Experts of a small language model.
Size: 8 layers, width 192, vocabulary 6467, 41.8M parameters.
Experts: 192 SwiGLU neurons an expert, a softmax router.
Below are experts of layer 2 (counted from 0) of a mixture-of-experts language model. Rows are named router (the router's row for the expert), gate (a neuron's input weights, with its number), up (a neuron's input weights, with its number) and show model dimensions 0-191. Each number is 500 + 50 x the weight over its row's rms, rounded and kept within 0 to 999. Numbers have three digits each.
After each expert's rows: a language model's description of what the expert responds to. This comes from a sample of Wikipedia text that the model never trained on.

# expert 39
router:461443463570560432507427436437577507527536554430440554554457487502519572555476514495568564524553567475509537480481563516565558541428545501481456435555444566557447431473570570557556449435508512569449447437437446529432474549433567552565464560543432555472436455511540489444540472575488453570523568491527570546521447474455431436441429569513524457564538481562439440485503561468457441427494446435532435488560572436459547445560416563438440429459447523558544494452554465433569491559502540448585436450447524539499444526476506511476423433488483470481567541503553433505433429500546528519
gate0:545478491513471462506483519490477486542503551534510569507500407557405519541510539517555528467455540374425519481530485503529555499564600420490537513520514508506421493500593539557532535440521484496512384506513430569532448479555591456504515463411429507494481555466485518473568447613497495471498412564490532509495468495455427497408471563491357558470545456422415374446535529533550415410542545563474455511473534555529542547481472509487552568431480388518510518575456544461499593482384454583522556572515480465443463474489434560473485443479553542559496577520448498515528513561595572515
up0:524503487570479408473546570521485452585506499489388527553495502429460534487518572532475441395436463543498517397453491478506463492484447498511463545535552531521481528498562521522527559510498505483403537575515510523510491418422472549508495460475481488394486549443424542518525524449629442489531549421447558484491514520465455546509489420435482539529665483554542512453485568548557526437466544498431465521528499566556521493577482417529419500521460523522516517510446520500525446527478500489433412354533543538495494472582557636583568435496489439463485621500365504459492518557407490504
It responds to: Spelled-out numbers like three, five, seven, pipes in sports tables, and -ly adverb endings like ually, ously.

# expert 8
router:496489454554564446485412442464564537582572560432451543546477460589495581538503552490575553527541507508494508522561519504558547557397513478466490448487437608535407386445556548579532460472536468556461450463437423497431562550415573606531494565508458575395453528462547456478526511559453436559522534519461546524514451502485407447480443549504502500584526517581472485527474527398413441449474463441515462448556560481473514465553461544462448413479481567518507469480564489423555466559525537493566420510470543516509467528442494428438456425522469487431539505578533446478430434511514586484
gate1:494498582470486493551539535470500504493498417431534409504558468549374378484538476498523472459474482452426503531487468546510517514437497570453462514567524508428527515521499418474507471598610538471480510473392456497502474499531471494539510491481453547539525499525604579455639578464468425519481521524564561474559512534538445473460587485528637447539613464471385552578481528492513437453472565614543488536442498495529493403517435552448505588414514477441426502461564400427492443457477482481517506525511559506498617499498572500492473513508439471518430529430470540458551551536428528527
up1:492507491453458475507536555501456504537544568544479540515477572420469575454498534504598514495495488396535468573427385451530464565445552556510501489487471587488490517514519508521452560455493435518502533485438551620491495415548486458571506512468509466536450449563436450444488570468559579499518463470485502567598490460432468491516519511570653463563562469522454490563565509423501593471479463533478450517454476439405477570507516436616459531541559514472457449467585494495546427400503450429460513441445507449512587578500532423498531544544456370524474562444398534520537437442543547521
It responds to: Prepositions and conjunctions like of, and, for, with right after a noun, plus commas between adjectives or after suffixes.

# expert 37
router:446461452615486420500431448452533502554552544422488522585500456517477587546437580554583553486553523474504561502466512513545510526449551526486504409512423528559434472476536539530531479488478518508405466423471518551396498518433565544604471552498465588518421459535549509451454502550485461542544591531504644529462475448422483490454402564512552507544565506587462387523494511493495466468448386429528427501513518501498571382542474491505436422454435471567519502473503453441600530549514553451567462480496540515559474528472482489474417410552503493529613529508576444459493469473499493484
gate1:580546409457502629514504425494488437506578533484510442442528485508474499435589557445592562466518460481481449533414465577428503489557423525411464478401515563474563539505483488503554523518550455472502547606489627478493518456428566596521578506526442547490590433502509479572476422578511478431509437465526482498576454512505427520559491582430378557526450487541460519511533521616551495561535523475441551570430508497477527472441514459471486532481519518520560503408449522434523520531497494448495520518437489579477463548403435482514469455460478456437433471535532473559586445430550555555
up1:494511437481531519480478443504487459524566479401495445513564417422513528447528590434583528524471480465454460526435412562415468475530451448518500509458466549496593591562523484424527441516455411499532533580444561521406574507421524556566494524482475613510530515525614476492421442497491515450535501505564417506445569564523453478574556547546438498482558461546483502519535448478524408585524489428507501560531519376441572512426442510429493624489520535435464515445453427501537464489584500452553485565468491570502444503437521496503486563477530461477536514500523529578535407397521524594
It responds to: Four-digit years (2016, 2021) and the dashes, commas and colons around them in birth–death dates, career spans and dated lists.

# expert 25
router:460440469573557428503432433435579506523535554433441549557462491502521578553478506494564569529560566477506538479484562513561556538430546501480454438551445565561444426466567572553550448431501512559445448440434445531435473547435561550561465566544432552467439458516543490444541475569487456573529568493526571549514446476454429438436430564510519454566537479563437441486502560470452443424494441431533437488563568439460544446563423565437430433458452523558542499455556464431572490562502536439586430453446524540502442524475506513477427433492483468478571540504551440505432430499543531522
gate0:572497551473519552433604455581488534451540503375390499543573492538513512513554588548537513506466469510531447482499416510504437558433447501583537521512500485591504477474559509444551479420492441532490478527463409520556514488632460497512527566404526429524399486441356436526435494413456543511441561441446581553492457448566516546541489541530498571550483409519528497455473503591505567518432473499504585475518547468427532483513497482507474455544484527522538473544456384498481519445560397471618411493513454492525531502528532506580499480454514447530461467520475384499438535522493568553
up0:542526519512395460524551516466495528463485534476482538487508482486530612464519584487490601501423471465512432574490481468518453576500520576511494537538478462511519476454538527527456482457443487511542412522492469570561433449523563478544450559484500513540472501426435522546535670419420445415476563467499493524509444613503445539458455471406546490559474418486476410461532427483499473538606540599535481500523498468512482506558503520554510457492491572414562468483551493369563524524601439591522484470448552581442463455593497487582412521476466506413477436418491513589512589515470467563
It responds to: Line breaks ending table rows or list entries in election, sports and taxonomy lists, plus word endings like -ization, -ine, -ier.

# expert 40
router:461440468575557432502430432434579504525539556435442547553458486506519574553480507488570569528556565483507533480481559513558559533428547499481454435553442563560445425465569571554552447433509514564444449437433446530430475552439563551566462564543431553469444456516544486449541476569485458570527561491528575549515446477451426436436428567509517456562538479563438437490501565476452437429493441436536439487558566436458549443562421562437437432460445521556542496453554465428572490553503537440585434452445524539501443524478509515475424433492481469475566535501551429506434429499537532521
gate0:454556519540498434464474473479603546482566477429588489567430498522565511491503554497538635481532525494621467542529526502474556489484515455464455487521380552477520474585487551481492489514564534509475523547451484336484479549490547594502444483517418530503522481493598556435487559458490526470528445539439456508565451523492464487391491535395570443520481524471405539475509607424493459431506531596494396508455574484423446489502522451410500556396550513472417476518465530500481545531449456527525526527523423510482456470533499495508548444600405583529457496451576497550519543419565541470
up0:636508422514501478542451558554543613408560511550491487533475518443427486539418475471533569484512490626411473546477544475457418475429456530524570444574533558524526569583562485561512459535613471496506407522530547516477484512513495488404511451493529518502522490536430520513539561462490457458552524453520466568461441503476478393450466550514572510552610477361405548526439482478449576472513490518439602555459508432477504446482541525478495572403469419498538447517479511534486595560481450517442447403536465514468539516466516430473554471528439490508517497547459463485528540495458508634
It responds to: Commas between a species or person name and a year or title, plus table pipes and capitals after headers.

# expert 15
router:462442459575557428503432433434580505525541554432443548558459493504522576554479510492564567525555566475507540475483563512560552537429546502479452438550442560562449428467572574553551448432504511557443445439431446530430472548433565550565466565548431552473441458515546487445541469568488453567527566493526569546515448477456432435440431569510519456561535476557436438484505560468454442426493438431536440488565572438458548447563423570434434431458452524555541498453558463428572495561504532442586435457450526538502445524479506511475427436492486470479571542498550436506435431499546534525
gate0:493398465622477452519531409505488467503566551535493523571427529549579511459448483546486497553543594587524479498555459575511495439557556502542510555350540479568502501454546566588489566515553460495470502571505496435576517478505510541502464533554443419559579471553418515434539447494539508445506457549435513511612500351486525457384376480506517496546457530544458483444486476512467527463560512527490483499457431474518488427496430569553473559527481496633464565524442504513521465509423494487461548500514545399472549542531515458587466461453466433467524553559479468456523379510524490456
up0:504503482444439475505576492498570529529485485470547500526355476483482591455481510442418441470548553474502452446519369580491515494550570510525535443498448588525501540541588527523489487450506467507538504525572420453440431443498420504439475513571667519561510562514454531551514441517493524516497426476537541529540478450513558507537503547552403422444480523500406502512548481586543405436439485483471408493502547471564464497542416499429523540539443437481544497529469520557539409489414425519483532453585662509494498507482527487523547557591526600429504520524477510505528397553479502452
It responds to: Sentence-initial words like According, After, When, In, pronouns he and they, and line breaks in cricket statistics tables.

# expert 47
router:463443462574561432505428434433578505525537554432441548558456487503519572559477510494564565524558571474505530481484565513563555536430547500475453446554442562559447427466567574549556449431510510556447446433435447529431475548434561554566464562543429553479441459512544486446539473569486454571525564489525569548513448476453432434436427565513523454561539479556440439485502564469453441425492441433538441491562575435456548446563420568434438432461444521558539495452556462430571488558506535449584437451448526532504441524473506513474424438494484469481567538500555432503429427499544530521
gate0:520489385477537434499363452484442482554463492425450476505552534526461592486578585476522495575475538465562527450548463421529472496435480479498479467476631497391517529482456458560525496597465588460509610498497447511590462499494567426498539462489459512533441582435487561585480530454445504482474506571482544577539535495424400492553550497575521482394484445432476495536530503536490541590442501511560488501505500516536520443521434545604534516448514455507553549488517474509552509481483516434512496403464585597454433601486451556502500485487528483506527644427489460587533497537493411504
up0:452530496533445433532456480441435403479444474452582514386437496468566471475523499495483404520466524423419425430530470505486468443541488502569519502491452494524452567591552522526561494465454551512435493413535441479448532569552510519534421485496468576444470399523543487508447387450529458585573407505448497581518640481525559495593585491456531519544493484450497586535493514445512545510562445504548460449409395481578550596474500551534473489515510542513466603470492500495556534440435499509432449476558512636502465454471499588448425495410564514513532544516527496542476509538513548490
It responds to: Nouns like region, area, Creek, language, relationship, the pronoun they, subheading markers ====, and pipes in election tables.

# expert 43
router:457439466572556425502431432435576503527538557428445547554456487506520578553480510488567563522555568476500536479486562514559556539433546500477448440552445563562443425470567576556551448436501512558444447431436440535429472548433563551564465568543431551468439458520545488445537476571484460568523567491529572547512445475455432434441433568511518455567541475556443436478505562465455446425499442432537433487562570435461547443564422567438435433460450522559541496456555468430570491561501538446582434458440526539500445525476509513477424434491483474483564538499549435507429431499544532522
gate0:452496450492476481491485493504521511438538444455486513510479512525438515408489517395415474532512529462505494553486524486522529602528491394572496484518416471547455450447512522394584469541450591507548590433589540451479467516507480575579491405450476552554493500484415590497467463537495507561493521485512562555526566485461456509566494482511563501505501521584418404500542484477450484510533563499470373552576492412508560466437487524590594565450568420631465553586510549502466551463472463587531413445507521435531581474447494636474529532474439510549500515468490444538432409491481443483
up0:674539551538510544407503516546512519544571419534565433526443524525449460503508568412479461573557534446437450569463489550548472533450534401508371545474527556462494450551468516437531518497486544577493565540444598489473504446528408459489491497457478499548480626434562510534528485446462455476542506471532484536444494544495457541423520515420483525530470538532420566495449524360452432489509620450453437546459555526538445482462494545515469517609390486448506450462533445561514581530512510457484480501450522476524532556454547581403535510534499453541455525527515451491513499601556486431
It responds to: Coordinating and contrastive words like and, but, however, although, because, plus following articles the and a.

# expert 12
router:460442463574557430503428435434578506523537554428443548555457488502518572551478508493566565525556568477507533478481559510561560538433546503478455442550445564562447431467568573553551451435509513560441446434433444527432476548434566552563464564545431551473441457510541484446537472573486454569528567491528568546515444475454430433440423566514516454564540475560439441485506563471453441428500439436538436487564570435460549441561419565436435435460446523552542494453557465427570490557502535445583435452448523538501440527473507515476425434494485470477568544503552431503430430499542534519
gate0:472451548514436475601520471487514453542461547512555507402464455488475479481486494451538475435542453607470488443563482506493466504563519459415423485444387461522490462516468531577480507485538605484505446530519499543460501543487409565499580485592451506556546533501416419460469495582423380545452510520513584536477581465554483497435425536407457506501396427448510501493548538541489520488553498500419480515613524516467538510546528460539478513486509459505510585497514476502344548478526464530557434508556433519499364465514571539565513451567481559481575518507656517427517538548566481467
up0:506455448477538548465545430462565439641515411511523405461443471486551461489511511518492525445548430411635528438450451472524508426511483442519560519543463426526480497553414468587483539521528467538449556564393534498531559516524361498449501503547471490553533515494462428515487565453551460518598515490562467534426536536518552570507428389486558572479479556542451519435563459468513533446590522395416575504522403437487489523537470480547513348457457459511541501458544458486463518514599514500465478504445511463488454467515544533488482588537510565495576583474506572517445499524456470475
It responds to: Middle word pieces of rare proper names and Latin taxonomic names, like amb, iol, or, often in species lists.

# expert 34
router:461442467576557429503430434434579507527537552432444548554462487504520575553480511495566570529556568474505538474489562511564558536433546500477451441550440560557449427468567574553548449434505512555440448438432443532431476550438563550565466566549431552469444463517543488441539471566485457567528562491531572547515445478453426436441426568508516455563538478564439438487507561468454444426493439434537437487561566434462547443564421565436436431462449524557544493453556462428572492561500534444588434456445522539499442523480504516474426434494485470480569544500548433504432430498542534523
gate0:492530513415476479513478535471501518504500574477520483494477550494522586479497543519567460471473539519407531527510454517442507408531626482508359469446526482617508440526600489497459467428576456512458479442466504447560494523481474549557478473546432531362548537581534591518613565533521399505607531516483510458416401424499352510525481498447475521572511453502530565479490508521499560527464451517586544485516538502497579475503522567532394421553514608461493483450448523533463586465480459496508535515573573458512486468463418457457441556505555506566494445421532480505397481483498439503
up0:562529552625510509505510424506484465534529492443448498483490439489461381584468471486521520446508450527450537560485462500474522465518617485572452488510509450547508481483528521367641531478464432497572398527483494460539511526486434511512510614499534616414464509497536449499487495581526511493520534479532538456557474527586560471515588481568569491537426509486480585545422492525486435446421453537512479506401480587479508476580459457528403515464549562405535453590516517545496521497525478530485562501494335504482531515499558423503535483503518551472463409450492541466529450520500377392
It responds to: Periods, closing parentheses and line breaks in election or statistics tables and in school or college text, such as Cong., schools, School of.

# expert 5
router:463442465570555427502429433435576506519536558431442552555466487498520575553476508490566567528554567480512535476485566514560559539430545503481454437551446563565448424469568571552549445435507510561442443438431446527432475549438562551565464567542432551468440458508538490450541472568485454571527563490527569543518448476452431435440428569512522457561540479560440439485503565475458444430492435436531435489567568430462546444567419568439433432458448526559541503455556465431570488559501536442587433452448522539499441523479503515481424430492482468480569546502551434501432432499541531524
gate1:435495575603516505572518536532534492532554497492483372508466538478470519433462645498512487430507525526452571491546482473504488533423495507419471512428538625506455522530393505567531571495510497483507462488539473442488540509571520576596404542458522506554497461472526499576511544515617523611542496463552540503589433557462510473518522495453533421548469449496451398496462457401541475528446422476508519527489554424567389467552508493556498477421464506425502599564541487466523435398544559384527468521427519496504425488537526572405486548542463473457497411488505501438530518437493483485
up1:490497549484542508527564493510447452492491530429478516584446507433507445462441399447547555465581452386391531511585457471535571529391605486440495455561516536510484528460480421535515544424444480420439592601500378507527556485472521504599528497494460493547494576559464572448603426522421486518494520526557508604505550513527542430534484431423546486466436519526540521579462505446517497499432530574527483524550531554443505448485580461458490489559505528499462522418503523498485433477487369501512475559517486430553475461487580465496506520541524407565431444438463615506560449492472529514
It responds to: Table cells and pipes in election results and sports standings, especially blank cells and numeric columns, such as Total votes rows and W/D/L columns.

# expert 28
router:497428444559539406462400447439575524557539555433452542572483505526525567565464528518586563505570561486529523448500566525567569505440571467463464442523435572555453437433569571544562466438503488547467437436453433517432493562439569508568470583532434537485446468497518480453540469559477490560560571501530557533550429453467417433457441564557488476552531474554424442485502555485471451419481447442485448508575565456448540440567417548456440445481461554549549531444537436442567498521503561444579453436440537526514454537482534502486426438495452492492552541526546433513431428495567542496
gate0:598587523559424434484445564480513602526606462476467631519489471526426517539530494501469552491582543437472617538480468534545548505392496602419494523432556544489498469455427508509423480476553584411485494602403518519531467509383569476422472563467433552480494490508524524447510547432483549474477481448505505386510498427527576438525473530568535450544479464528453602564482483534504464480497515415507469472373499490509437460580498511585483567411431558553456560479560483458513449540508536516456519496562495549421492423501519563507445493507512535485525511504519475539504415486555500450
up0:503467438567554565395537479538470459575518486472450501473525362520575493447460489487496376470385437517487520550419515580504564485462502416594578494463481471514465506496552539375508583523474511451576402519447466482526523602525531543552451496434545428506540564546525498473609409506519512524550487463515538591465498498453506565490526547520427493502539578549592433488469476643546597508479540473436537415501552486555501496498519449537488530493505442536456489482507574424505481509426507445505424495424497546553489438462484494526544558566431484456498482521434454483500504611425437531
It responds to: The word the, and a, this, their, its, after prepositions like of, in, to, opening a noun phrase.

# expert 17
router:503412451599529471589421489467506439487494533459477551524467516498506591492450559524538584550517556404531568477504547575600519522463490567524462433536456524545499479459576523516539471496485505535455495482427455538470471520441532502552500584542420517517423557503518518478496509542500453552529558528510554550478443437454427449483490572488440480552543480549518480461566525447481460497469429428556416535532549433465530418592495643470400396397394544603532469439492461463558537558479534438512411466480421552551503487418521422469398423488524493461509601545491457530463422481536496533
gate0:506447482412513489517461545631573446487506489427486466506541506450459471428553541523476468498441544509480428511459500493464500451449488439485496580547549563493456502524464569480602452455515456491513537460479644533524443568450510476425409478583532516522540514508537574476464560464534536474462529473457461588437501558455568342441438472538490553486547409467506574553461503565534444433500457502527474474385460487463510636539490450575490598548490513489510515572535492515527486444609508527473496549555454409498455490557364479429466432455505535525535467461469531525522618587517520538
up0:464435562494538471577484450493483561500518492464515564559545484427615461408520495531425501553626418521414529446481557458578467447491484573462494483638559521486456466498532539465512432510531362530541417486507572523527397424527545488481557517504467570428409526582468519458483512410545444527513594512498546427487474517470606399495486556463524464564474565445505519497512441511486464541515576530481430492440443535565547575506498572471394510415516555537504518527514483460508485555524481578444479541469459423445488443434500388467448519451465469488501526475533467591469547553568513513
It responds to: Labels starting infobox fields, table headers and headings, such as Listed height, Playing career, See also, Team, Total, Date, plus season.

# expert 0
router:460439468573558428503432430436577505524536556432439549555459488504523580552478507493565569526554564477508535476482561516559556540433544501478453440552446562565445428468567572551551450434509515560443444433432445529431475548435563552566464566547432553471445462516543490443539471569485461566527562493526571547515445475456427434436426565516517456562538478561443439485505561468457444425494438436537436486561570434460549445562424565439434430461449525558542493455559466427574491558504537443584433450441522536504443524475508514476425438493484469479568540500555435505429428499541535519
gate0:518450474508466509425410510505417464496548473437444541512480462529585529525552447466591537645506479494586538526552577548500507487450522469537405471524513535487498494476443528507553478526552564550445492488467532557597498530572526475582470469564452490530512546511467520497500513532476482564400496399506495534506541487450560497500507456397524415479470441444406420559467474552508458472622488500423523428527502597535573407407542490603363511537436438512517489513592491552524610494503525541446434585454398568436492523513515490457440452524488477438523523479500471457479506494400579549
up0:522448438402598467517515513522425498522514547481500606517509519457474409507464497541397500479481526440489450507457518520571495504482418489477427434407536486551490566443542560519522491504504339536570521518509637531485516468590584431576436550530541509514471525430599528482540503545527557540442566530513497467497475390505560527488392519475586464531454492536464563392602501442496500563414470529504483521485457501434407470537495487442538490476520549546464511508534514530445523616526548570526578484548495463487571582464455439390494501517469502524515544496422463541560565509512393456
It responds to: Digits in track times and statistics after a dash or colon, plus section header markers and line breaks, like 3:08, "in".

# expert 29
router:461443464573560431506433432433581505524537553430442546553457485505517576554476510493571565521554568477504535475484561511562556531432547500480452437554444560561446428468566570551549449433506515563443447438431442530432476550433561552562463566544430555469440455518544487445537474570482459567524562488528572548519447477456429432439434569511518453560535479557437441487504560470454442427497446434538434486559567436461549443565420562439432429463449527559544494454556465428570490560500535445586431455442528538500444524477510514475421435493487467480567540499551429511429429499541530522
gate0:444465453520429429510477510534513488522463541548460529471492389473521603553484483461460587430495455439501498442496517584493491480569484463514515437518588472504425630569532503483585429532452492504532531488443474522497554542522527645474382459576552488480474451423542491550455450494443540544501473440568519524571520496502552523445535493511490534502559532432543556561493446538429371428454492467543473530596526460485463504459381488447580464499506494536474497505450510582456544443449544408471426528436512530516503508549521556496428562531481600514584445546526417417415480603509547582
up0:422545511513463466478518544439491493496481492443512573452547469589360478459456431477452502499475524441525470466424408552574504398479430495530555454544522538548472541554569521458515541383458545555503491442416539474519521504531588485466485552500495470458440586523442486580458424492488645496463426439468489516571517485512567524641480540524532461410532463496529484599479492441418530569511523538530533474544535434516415452553452508485582430573425572535489559567511417557558520472513560454470464513466497524459508450520456538424538462514411427481554523550460491531532456551482535624
It responds to: Table cells in linguistic glossaries and discography or video-game credit tables, such as through/thrugh and Ghost Games, plus scattered citation pieces.

# expert 4
router:514470449596478460503495465413612475532534538448468539529495424500461582526441514535579544538550514520500586451489529529512567494427532545525512426537414544566469426484588504541542482503495522513445462417477534550375477531459555593580481503516469550507432411512547502423511478553427452536509562485472605532524432478503450521456398541534519535552542486554462423479532532461474446451515438437509473465497574482490528393548386557485416440470392522533536488536485449430552547618443580474582459432460477508508472528497535474497455421549462517530603545472526465437459424470558558462
gate1:521420482415439526442513458588451533434489557486465631521498537379530501499569552473382463503505533514501518561529555468566484532624505389493469538542445419450396565491410551500422487522506453537512518539502493529570452487489544364484538467440459416486533548490453501512457461371551430523458482443519528495498583470517490438509568450468442436461428451547560454516489575539586581497550498502563559454451463495504545556592584472404493411437514482481512488523566578495503524527510493568494555546542481467489565451464463543449410544498499508516550452517542543461505526554447473553
up1:484496500425519611460536522521496503493453512604462535496570413455544544477483581448466596522450499528561460496486481391511458473595492469567548468482431505498528521511436472511443541546479530577478484500495461451480523541337565442573468496423493402464471570467424599433461426535562477480499493524495574469520536490445470453494542445487505487494511532585543543479562554469653463515490516533566575462480436480448574539537549418447561496489462551505518574472534516469444497449486486590544542519524493430460517471501465491539415477534528499498538535509480549347502346568558417527
It responds to: Digit pieces inside numbers in tables, coordinates and percentages, and following units such as %, °, 000, ′.

# expert 19
router:460438460573553430501428431437579510524538556433440548559459489507518574553478512495566567529558565472509536477485562513560562536436543501478454440552441560565448430472567572555550447432503509561439449434437446530433473550433564553564468562548430555468445463518545487446539475569485449568529564491528568545519448477452430433442428566512519455561539478559437442487505562471450444425491435436535436484564565434458548443562425568434436430460450524556542495450550460429571490562500534443581432456444525536502445526477507514474423435492482471478566543495553436501431431499548535522
gate0:437439432468447486532543507394504498429513498545496438578485601525499578470509489480529516507604558514508395534519481380487467362496498511472407498599459456521450522467492503419488528437482434485522461406422544501426415474501529578529442500480471547553537548536548477500595439482533503557513552423499558490475539431556461453589443433519518508473530464565454501470499465509513614453470557536505509509495592527426484564557553540431532425485515605535507472484476565550566548525517515446603539505437533563467503466501476474413534536520587438530496578530422530479386474442442511562
up0:579469507377517451469538533388594400583576474472451480524556502453554498524473609529446556549502487522437418585439437576585466469398562434478550530445508540501419499459559509507519515455532585515460489451496390531598517429447512462583535446486541536446475516431543531421462522502540425473540496437524509562566607530554455579517515442513579565534466428450552471545510456490510472514557506513454528547539492497489470470552502623535429539541426516542453563547591470543478520512434575525530483471512493532523505445532490437533491449462543439542463450479476457463438535477475385520
It responds to: Line breaks ending credit or infobox list items, like personnel and succession lists, plus verbs like became, were, as.

# expert 7
router:460439465574558428500427435430575505529535555436441552554463485503522573553483512496565570528555566475502537475481559514564559537428547498477459449552447564565446428469569573551550448433510512564444447435435444531432473548432567554566462562549434554463446462521545485444538473577485455566528563489528569547509449477457427431438431567516522459564535474557439438488505557471453443429491435430538434493564566436462550446568423563436437435459449521557542493453552464428571492559502534441584435461442518536500440525478505509474419434495483474480566539496552432507432430502542533523
gate0:559557525491601418473478520508503501420571531551610501464464484534446533506475444513543472544554545429408448421499505519562432392401479511560442556536440613554453473542484531444484515484505539468538516457481396460467584465531528585549454472545377473514512465474449492498547491433449447490517567470514461516480495551375516493491508547583426527569470520508536514493514607456431429414466604537571554529496496631553530571470449506477478481535463537552496465579474495410582467466549485442519537483488554513497524401513420594527527448481469545525488470435482541499455473520492552398
up0:499544557456570485451539482487543484503488443555523548442540491423532514519518617429612552512490406493436520414443436520440542514547494609481457466486570588427451522548532533455509467507494616555407496536490452459504527431507511529437492471530502589491487497574516500439506551527518496430464532511424457380473561455472421471552500562495533479506459543528521447568481607606513518497540498536564513440456515516577445439443478523500509443528506566578551407421404519615528410466460518516484486417529506522478482516506554456497480441540556452570419497507551532494493506665533461432
It responds to: Words like television, writer, literature, table separator rows and pipes in election or squad tables, often in biographies.

# expert 45
router:462442464576558434502429439430576509524541557432446547554459488502520575552480506490565570525555567478511532476484564516562555538430544501477454440550443558564444426469573578551556447431504512562442444438434445536434477551437561553563462564547433549469442457516542487444537471567488456569528568492527572548516446476452427436441430570512520454562535476563441439483503559472455445428490435435535440490560568433463544441560424562436437429458451525555540495462558462429571490559504535442586434451445522533499443526477507517478423433493480469475571540499553433501432428495543529527
gate0:509561476464487517492482439501530444540540469404506587425512532504494530569590494480496388436433484514435464514475436441574513494494551518565505411572493487537590540552587410521486464434512490517452528528464555490554423487555432484425547562475547458435516435574435552396467540548518522530526525567578557537462452456472514560450427533456495596451512475489454425462535675453554521432532466526542442567492484538463421444497459478510551499530453484513511472524450518499503459541499490618457447484451402571580449578621556452524517522497498451527503502477469498580457526505463415590
up0:474528497566484530554508452483503426528605483537469416545532490516521464429498553512499563525505481403459473405491442514497514525441592422536600501511469569535535513464530558530497543578498653480453410458438541415399543521546459498544520408493500511553448410477531439665475445510495492465531427557478499487466465443562483430568513409526557432486515463534513450450514438415454503466481540501619532489416505530494479541490522517529521480511563531491543496460517448406474578452431582482492505488501519458511609389541463563453559569588536453589552495479499509575520444466500476509
It responds to: Plural noun endings (Americans, authors, ingredients), verbs like are and were, and pipes between dash-filled chart cells, plus citation periods.

# expert 2
router:443453460567551417465424448439593529536557538438428563541470506486541572563470508526552553508541556508495511495482545556561567528436538533488453445560438582543457424471585571545575448425501500544439464434428440548446465524451576559549484578541442547490432438515531524461537483559499425559547566513522579520520463492424413436451419580488521441560553448539447457514515544486436434440496450443513432499556561440496539447536424557445446429436446515567560491473566465428553516553495519446571439461437506541475410519470524500448440444473514468498569559456548433518440447510528548498
gate1:433439527537427391498547571494571546466544462491516453464472589494452568517503457561494489501540478531476392536511478481436483504447486461583586545483561474482465537441466432547488452501467420518444538498525552563519491475477517557572431500545523458566544479422505469413592408507546444468558567461471518470539572552458477472523502523515438499492462446490523525499456538510545510363486518574503540471453593503467477414620495619483543504470560402582514501524537461504587567479485497627593466509469476579527529482529424557484457502469539537486407449510539390471584422461439426560
up1:521592508465467450544570536402583448555403438508535519477472487510496561459488581501452434522517330485501454540463522540494456491526504473451527561508483540527553632540439476446502478510438534557515436505527494492483469494477470555498508481551571461516479529498650547521513445439539501576475538408485493455522556516611481477454578605546469494471479478465437559549546446493573564444475495424516598437395462517502526506515441415442516467455512523494507508490550527506552576577461540620519417493468459437510542404464560499439556563501502447503526494369498411501520516405497471534
It responds to: Sentence-final periods and closers such as )., ". and .), plus table pipes and some line breaks; also clause-linking but, However, Despite.

# expert 10
router:460441464570556427502423437440579509526540552430442547556459496498516576551478517496564570522559567480504538485489558517559561533434546499476455436552449563559447427469570569545549446433506506563444446435433449528435471547436563551568466563545434557472436461516549491446544477572487445567523564486529568546515449475450431432436430563514518458561541477559443442491509558473449440427499440434539442487565569432451551445562428567430436434455447521552540493450554461429571494562503540444587439448443532538498444524472516516475427435493483472482565539499550428506426431500544537516
gate4:545442513563507470444584448473513588534545535418524585514595577611451560438465530559550462537542534436418525461408377423577523431382551537494498478466462536624593450514533477490550453496528473522497502553486460492541619570528514522496554461483511476560638423452470471554495410526471509463587462516446475580455469490423499587415409513521403433501520518438487490504541475567454487511478408477539495514452558493543478488517468475500433504538473509424425530512472482463538506377493567565502488487433528522565515512477524495501517464516511463538518549451394477473540522509526458507
up4:461525437498464537512428483544475508486565381523424410491417570483536490475476475491474480554486533530519532457496521478513573527489595498589505489529455520434518545495525610498516551431428430549440467493495368478599446482497539470575485416497475513562450539428486376582554499435514508471557461505470481474456553498556480455542560442465563418510585552489526502440518529459440436491506603434580538486470554575453585531461530490505592442536569553545468510498501446446459516437525552556458559569566549424526416519513487470361441495509416492464555559492608469518471519466430459517
It responds to: Line breaks closing a paragraph, often after a death sentence like "died ... aged 75.", and dashes starting list items in cast or infobox lists.

# expert 20
router:457440459573555429502428436431576503523539557436448551553461493502518574553485508490569568525553562478506539473482560509565556536430549497475458439551441561563447427472569570555549446438507513564445446434433442530432478550433565550566466564546429554472441460513542486446540467572488453567527561491526572546514449473454430435439433567513520459560536479563438439488502563470453441425498439435535434489564567432464550443562421565436434435463448525552539493456556464427573492555500537440587432457441524541496443524474505514475423430491486469476568545496550431503431429498539531520
gate0:541530404472494544471450562445558540446477508463625521424574480452531518491595555640555435505525522507559547473445520495510445462462444561504408464499458478507509509500513537564526452533494481440483478475541481393507523419481532492535538492464560465557527564509458539507447467443486489521563623486526538549497507540461576480439483532620479465410506519485476504467588532600465465431486502492507384539514572507582495497468387440481385439463551477519511519499511515499560493451549510405410450506526475606526472530552477539503482471389617489501452498589461478364479471571512489449
up0:466477571485472422457507434437512500620523421544479438558465523398592545475412433393606469509546579486516538633558503533479529532579516413486502519508550423483504487503456562469528517399490536435515496488501572626529459546526449482502407545570529626406475589447532426479462438497539520492477434552451465468365509475548433546453497451538480485569474516499611466472550516418507452472456456519568531493490435509511506546502511560528447494539508494540531495485458481487495525515457435557539558526466527460576477468441451505542498509551472589472513359544451557483537520517535510518
It responds to: Line breaks after quoted song titles in track lists, plus words in music and film credits like by, Records, directed.